{"n_layer": 15, "router_score": "softmax", "balance_loss": 0.00276, "n_groups": 4}
Below are experts of layer 8 (counted from 0) of a mixture-of-experts language model. Rows are named router (the router's row for the expert), up (a neuron's input weights, with its number) and show model dimensions 0-127. Each number is 128 + 32 x the weight over its row's rms, rounded and kept within 0 to 255.
After each expert's rows: "comes after" lists some tokens at least twice as common just before its tokens as in all text. This comes from a sample of Wikipedia text that the model never trained on. Tokens count by the router's weight.

# expert 59
router [ 50  70 117 123  80 115 115 140 118 203 145 138 186 152 102 148 127 155 140 115 113 219 157 141 123 136  91  74  76 130 111  99 130 160 148 148 119 107  93 155 133 161 129 182  74 117 148 131  99 135 185 134 100 117 120  86 153 145 115  96 121 137  91 122 173 160 216 120 118 132 131 135  67 171  93 123 123 155 111 119  32 132 135  80 127 108 122 132 108 159 117 149 138  92  47 116 134 139 148 128 106 107 140 110 140 129 142 141 177  84 177 166 171  86 184  74 140 111 116 127  91 123 152  99 162 136 118 128]
up0 [187 138 145 106 162 136 162 124 119  96 170 149 116  98 114  65 165 161 123 121 109 116 138 168 154 115 128 123  80 220 187  84 192 112  97 142 104 170 155 106  97  88 138 174 118 130 105 149 148 131  77 169 106 112 105 162 141 163 127 136  62 118 147  51 142 147 220 132 136 136 138 161  99 114 147 148 122 136 147 148 122 134 146 143 128 150 193 111 131  84 117 148 116 147 162  83  92  64  97  77 186 124 130  54 195 135 110 120 159  84 116 130 125 165  89  94 107 133  97 144 109 125 165 113 148 113 124  98]
comes after: "  ", " |", " %", " Candidate", " Votes", " Party"

# expert 78
router [177 152 147 179 192 134 152  99 118 135 135 130 115 104 130 181 114  87  72 150  84 144  68  75 112 170 146 101 114 134  88  96 154  70 104 106  74  97 138 127 121 154 112 128 136 110 143 137 149  72 231 150 165 167 121  98 133  95 112 138 105 119 142 136 147 170  90 113 117 175  94 113 109 160 120  61 184 139 186 127 135 165 127 150  72  99 127 181 167  98 144 153  99 150 119 109  45 142 138 132 138 157 159 142 162 156  94 120 154 197 122 123 127  91 161 103  97 107 129 137  81  96  98  90 169 116 126 113]
up0 [150 120  89 150 125 152  81 168  77 142 122 160  94 148 174 102 160 204 148 134  95 147 112  90 132 161  54 153 110 107 158 173 167 166 118 111 192 156 170 128 154 103 119 219 100 138 135  86 150 120 150 135 189 113 102 158 100 103 139 132 155 116 140 140  78 106 122 135 111 161  76  73 164 122 173 117 152 126 115 146  83 104 125 172 164 157 145 116 107 110  90 166 159 134 122 102 122 133 146  84  80 103 148  79 193  91 181 151 150  87  90 148  77  63 110  95 106 109 130 107  94 117 175 156 103 118 139 120]
comes after: "\n", "\n ", "\n\n", " al", " Al", "\n   "

# expert 122
router [179 176 189  85 136 182  65  96  81 138 139 152 136  91  98  98 158 105 133  92  90 136  76 156 147 133 116 149 165  76 117 121 146 119 146  88 115 112 143 131 150 167 114 121 141 118 104 148  82 149 114  82 156 115 155 169  95 186 131 125 121 185 120 125 105 126 119 199  96 138  79 105 134 121 106 142  80 144 152 109 127  61  63 152  91  92 109 122 118 130 156  71 138 108  91 159  92 224  83 199  97 150 109  98 159 157 117 114 110 136 104 113 147 124 174 155  86  80 125 158 158 165 138  80 163 128 123 126]
up0 [159 160 181 100 107 175 118  87 134 136 115 135 157 120 132 143 104 161 155 183 119 162 137 119 155 149 136  76 125 112 118  82 121 163  85  89 199 160  92  57 133 154 116 153 124 116 101  79 140  60 170 129 159 148 156 155 155 187  83 185 116 134 122 143 133  88 137  85 124 150 113 120 181 188 131  89 157 164 133 133 132 122  80  92 107 123 108 116 206 148 169 147  73 141 156  43 107 108 172 156 123 172 136  60 109 154  98 127 131 133 102 126  71 163 121 106 101 106 129 138 144 116 141 119 104 146  54 120]
comes after: " \"", "\n\n", " (", " a", " the", "-"

# expert 3
router [105 125  55 131 119 140 144 133  89 133 146 157  48 151 139  88 170 106 135 103  98  68  79 129 134 116 165 150 200 125 166 114 110 146 190 160  88 118 108  80 111 165 111 116 182 119 182 119  88 133  87  90 171  96 106 176 186 165 143 158 102 163 144 119 109  69 101 115 116 156 124  67 152 133 105 114 137 137 127 136  44 155 177 151 113 123 146  67 169 176  68 124 163  98 125 130 123 168 121 165 111 148 127  82 101 131 182  84 105 118 137 131  82 177 163 124 147 116 114 118 145 150 171 137 128 122 152 148]
up0 [108 136 102 120 113  87 147 150 153 121  95 141 146 185 111 114 159  85  91  86 117 112 133 114 125 129 182 113 123 119  84  39 197 168 125  92 114 141 163 132 147 105 124 157 106 154 175 107 149 149 152  91 185 132  85 182  72 108  96 163 100 178  99 128 128 143 112 101 134 109 126 168 162 120 143 167 107 139  67 143 104  49 129 108 129 169  86 168  97 144  68 125  81 166 106 204  97  84 148  76 107 119 120 102  91 142 135 147 116 104 151 157 120  84 108 107 139 170 147 154 142  95 153 199 151 126 185 141]
comes after: " to", " and", " the", " a", " res", " an"

# expert 91
router [101 124  29 144 120 116 125 152  98 114 124 117 189 106  72 151 136  97 134 133 133 152  77 162 108  53 148 122  83 115 145 151  80 139  83 127 113 101 160 134 160 143 137 116 121 152 146  78 127 152 161 162 117  98 144  51 120  99 142 120 108  68 173 105  87 122 137 110 148 153 116  93 196 148 118 117 173 117 141 138 161 150  95  97 114 170 156 101 156  92 113 109 155  34  74 189 144 101 168 156  73 106 146  97  61 143 154 112 141 128 170 139 154 106 128  96 105 217 143 122 137 143  97 122 129 139 113 123]
up0 [181 145  79 128 123 159 124  79 191 147 189  73 157 110  81 117 141 150 146 124  67 161 149  95 102  98 102  93 207 150 142  92 110 136 144  94 113 110 127 146  81 165 137  84 109 135 126 126 115 219 107 116 103  89 110 159 118  97 172 135 173 130 116 135  99 101 139 155 145 145 148 129 136 104 130 137 138 181 159  98 104 117 141 158 104 137 155 116 190 137 173 105 235 130  89 100 124 107 159 141  81  91  96  62 167 139 143 179  62  97 112 144 146 185 169 109 104 141 149 121 138 108 105 141 132 126 157 143]
comes after: "″", "2", "°", ")", "8", "0"

# expert 114
router [123 159  76 137  84 100 101 120 104 114  77 154  84 119 111 128 155 112 166 168  73 139 122 162 109 181 148  94 142 132 192 122 125 160 145  71 118 128  97 176 169 126  80 161 140 146 122 130 135 119 168 136 154 102  90 168  94 130 106 104 147 141 136  54  79  98 127 156 156 136 128 148 125 166 120  48 111 117 102 170  80  55 131 139 146 157 123  79 135 113 112 207  98 112 101 176 102 150  61 154 116 102 144 192 121 148 134 108  53 133  96 134 151 114 145 181 124 133 171 132 180 113 117  91  73 121 134  90]
up0 [169 105 111 184 136 107 158 123 141  92  86  91 105 142 104 112 131 129 104 194  85  66 109 106 121 119 191 129 165 159 135 134 122 136 128 129 146 196 106 193 116 128 135 115 197 137  63 132 132 143  87 161 151 151  85 126 135 120 175 120 140  83 156 119 162 153  83 124 135 114 155 114 162 128 130 192 137 145 183 132  58 154 177 127 159 201 167 140  74 158 108 148  68 147  91 105 136 155 112 131 125 104 122  97 125 125 131 136 162 149  88 103 238 111 163 137 123 127  84 129 162 107 150  75 162 103 144 145]
comes after: "|", "-", " cr", " p", " ca", " ext"

# expert 99
router [154 135 167 112  83 143 100  72 146  95 157 120 164  66 123 173  96 246  92 101 135  77 107 173 112 120 129 129 117 107 156 191  95 141 135  83 128 109  97 137 156 196  83  94  85 159 140 115 130  86  97 169  74 112 102 112 105 144  99 107  93 141 125  94  94 103 125 108 118  87 172 125 122 104 129 107 135 139 195 166 132 113 158 128 161 112 125  92 147 167 133 159 143 138 222 148 112 163 137 122  77 141 123  97  88  97 176 139 131  71 129 124 141 118 173 121 191 148 125 113 140 118 114 104 173 108  80 143]
up0 [155 125 109 137 103 136  92 111 108 137 126 136 185 135 166 109 105 113 130  61 147 150 112 127  56 114 142 143 108 166 150  66  80  91 206 167 146 111 143 142 135 177  85 111 161 107 142 154  87 136 134 118  84  88 109 167 162  96 123 124  61  98 177 103 163 107 135 101 140 176 114 100 169 109 159  89 168 112  86 122 168 144  63 176 143 164 168 119 119 117  89  77  79 160 148 132  92  80 145 107 125 105 136  71 132  72 154 167 142 107 154  91 129 190 148  93 124 118 157 171 128 117  93 168 163 150 121  71]
comes after: " the", " The", "The", " this", " his", " a"

# expert 119
router [197 123 111 143 195 144 146 134 110 181  98 127 110 148 129 140 118  93 155 185  79 150  77  84 138 125  98 177 119 117  73  72 117  75 108 174 130 128 121 142 149 183 148  87 129 141 132 176 187 105 191 168 170 190 142  76 125 145 115 154 144 138 106 124 134 160 131 121 119 105  89 138  81 150  93 113 172 153 162 123 123 174 104 160 159 137 145 216 158 210 124 187  90 110 129 142 101 157 153 144 127 166 138 145 162 116 103 138 158 163 162 127 126 136 177 113 164 122 164 111 138 104  73  88 116 119 161 148]
up0 [137 125 149 158 123 158 160 125 144 155 131 142 117 162 125 161 177 201 143 152 147 139 158  54 106 183 110  96 122  79 119 135 143  68 129  75 152 102  92  67 137 119  96 159 110 122 143 127 130 176  98 159 138 130 163 153 148 197 177 127 108 116 114 149 127 140 185  75 110 152 151  97 114 119 129 111 130 124 171 128 106 136  95  97 122 106 123 131  73 118 109 172 113 168 146 128 139 157 186 157 137 205 157 145 225 115 170 141 159 130 138 117 130 207 120 160  71  98 191 116  84 116 124 107 151 108 192 160]
comes after: "\n", "-", " All", " first", " second", " Runner"

# expert 34
router [152 136 126  88 125 121  85 127 169 165 150 183 127 153 137  86 115 134  95  97 133 109 127  92 168 175 116 177  87 122 158  66 195 170 182 126 141  91 150 138 113 122 138  92  89 138 141 135 102 149  76  71 149  78 104 145 114 129 134 145 137 134 125 129  80 147  85 184 128 205  67 126 117 100 129 136 104  82 206 156  92 129 149 167 107 207 123 105 106 140 177  65  94  43 135 165 113 120 104  94  97 150 109 174 173 124 106 103 167 172 128 160 132 134 126 155 143 150 142  93 136 106  95 120 145 135 157 101]
up0 [ 96 159 162 166 120 126 114 117 123  94 102 107 133 193 157 126 112 133 127 150 101 160 127 146 159  90 130 191 115 136 152  66 148 206 107 139 148 144  83  89 180 122 126 132 130 110 186 110 133 173 190  79 148 124 179  73 149 126  75 106 162 148  49 123 115 100 121 153 117 126 110  90 123 179 177  97 127 159 152 107  69 104 148  80  83 111  88  99 134 115 147 127  66 126 123 112 151 114 136 102 142 140 121 136 119 123  76 119 127 159 142 149 147 126  78 156 135  83  78 173 157 117  63 227 137 131 151  97]
comes after: " (", "\n\n", "-", " \"", "\n", " Mc"

# expert 71
router [103 141 152 141 127  77 115 107 122 112 109 113 152 113 134 180  78 119  89  63 110 125 114  63 125  55 200 126 113 116 109 169 144 156 135 149  76  90 151 120 149 159 180 204 129  86 122  92  79 125 177  92 141 119 123 103 121 169  90 120 138 110 122  87 118  77 175 113 121 172 141 149 110 187  98  99 153 115 137 139 123 149 141  83 163  92 165  70 128 124 161 125 184 129  42 171 156 142 141 118 114 133 114 176 139  81 111 162 155  94 176 141 105 106 115 109 157 189 117 128 138  77 108  97 195 141 131 117]
up0 [161 161 151  94 139 132 182 131 122  99 147 125  46 116 114 155 120 119 141 134  97  92 136 134 137 117 162 185 153 121  77 157 152 191 126 182 111 120 135 162 144 168  93  94 125 145 113 136 118 116  61  59 132 107  95 140 136 101 103 126 126 110 121 121 108 108 126 182 198  96  77 116 116 131 134 114  50 156 156 123 157 162 126  91  73 103 174  67 136 160  83 108  86 165  89 162  95 127 174 137  78 109 197 137 173  98 141 105 154 140 139 116 159 127 112 156 163 160 149 185 149  45 119 137 117  92  90 140]
comes after: "  ", "%", ")", "0", "4", " 0"

# expert 74
router [127 143 134 159 142 179 114  82  41 112  75 108 177  91 170 145 112 175 127 157 113 110 151 136 181 116 124 184 135 155 174 104 106  70 139 124 111 122  80  77 178 130  62  74 126 136 110 170 118 152 105 164 151 157 184 130 118 139 135 101  85 102 134 165  72  66 123 146 133  53 168 187 134 114 176  69 153 126 142 135 100 109 167 138 153  92 121 121 156 165 134 157 130 136 126 128 144 155 154 179 119 107 129 156  76 155 117 145 146  92 181  83  94 149 185 126 173 131 134 105 146 136  84 155 127 124 153  96]
up0 [111  91 121 125 139 168 129 110 139 147  99  78 119 139 116 156 176 103  84  26 197 173 119 139 130 139  90 126 109  89 208 121 145 160 133 150 173 163 109 142 104 120 132 102 133 119 160 120 109 181  88 134  90 119 148  62 140 113 192 171  67 104 143  79 180 176 145 108  74 114  87 192 109 110 118 111 119 122 166 113 164 127 128 112 129 170 120 116 170 134 168 121 120 149 138 127 117 129 168 142 149 124 179 160 110 101 155  82 156 153  95 119 171 156 101 156 153 160 105 175  84 194  86 130 149 136  99 172]
comes after: " the", " a", " south", " north", " The", " west"

# expert 40
router [168 122 131  92 165 101 117 114 131 108 138 160 130 124 151 114 117 173  77 100 164 153 155  92 122 105 130 116 153 167 111 126 148  65 150  80 104 119 158 153 133 141 176 132  93 156 121 135  72 157 159  86 133 148 109 147 117 133 123 101  79 101  89 115 152 167  79 153 105 164  89 125 124  91 142 182  59 139 186 121 169  92  96 147  94 100 151 160  99  33 131  65 104  76 154 192 139 134 186  68 107 142 177 109 176 147 111  97 195 156 117 134 114  98 168 121  70  96 152 147 121 146 120 119 133 137 121  67]
up0 [138 140 103 142 124 136 236 165 135 173 203 147 120 150  88 121 141 156 112 168 108  55 142 117 150 122 155 145 122 138 114 204 114 112 134 125 110  62 163 148 126  99 156 166 142 103 155  85 105 116 130 118 108 102 131 128 140 121 131 100  98  86  53 117  84 117 100 170  99 127 153 126  93 120 135 163 119 198 202  74 106 116 116 154 198 142  94 100 139  58 138 176 154 118 153  86 117  90 149 151 132 111 137  96 110  87 117 152  91  91 159  89 144 174 132 130  97 125 161 117  68 140 146 112  72 149 144 116]
comes after: ".", ",", " |", ":", " J", " S"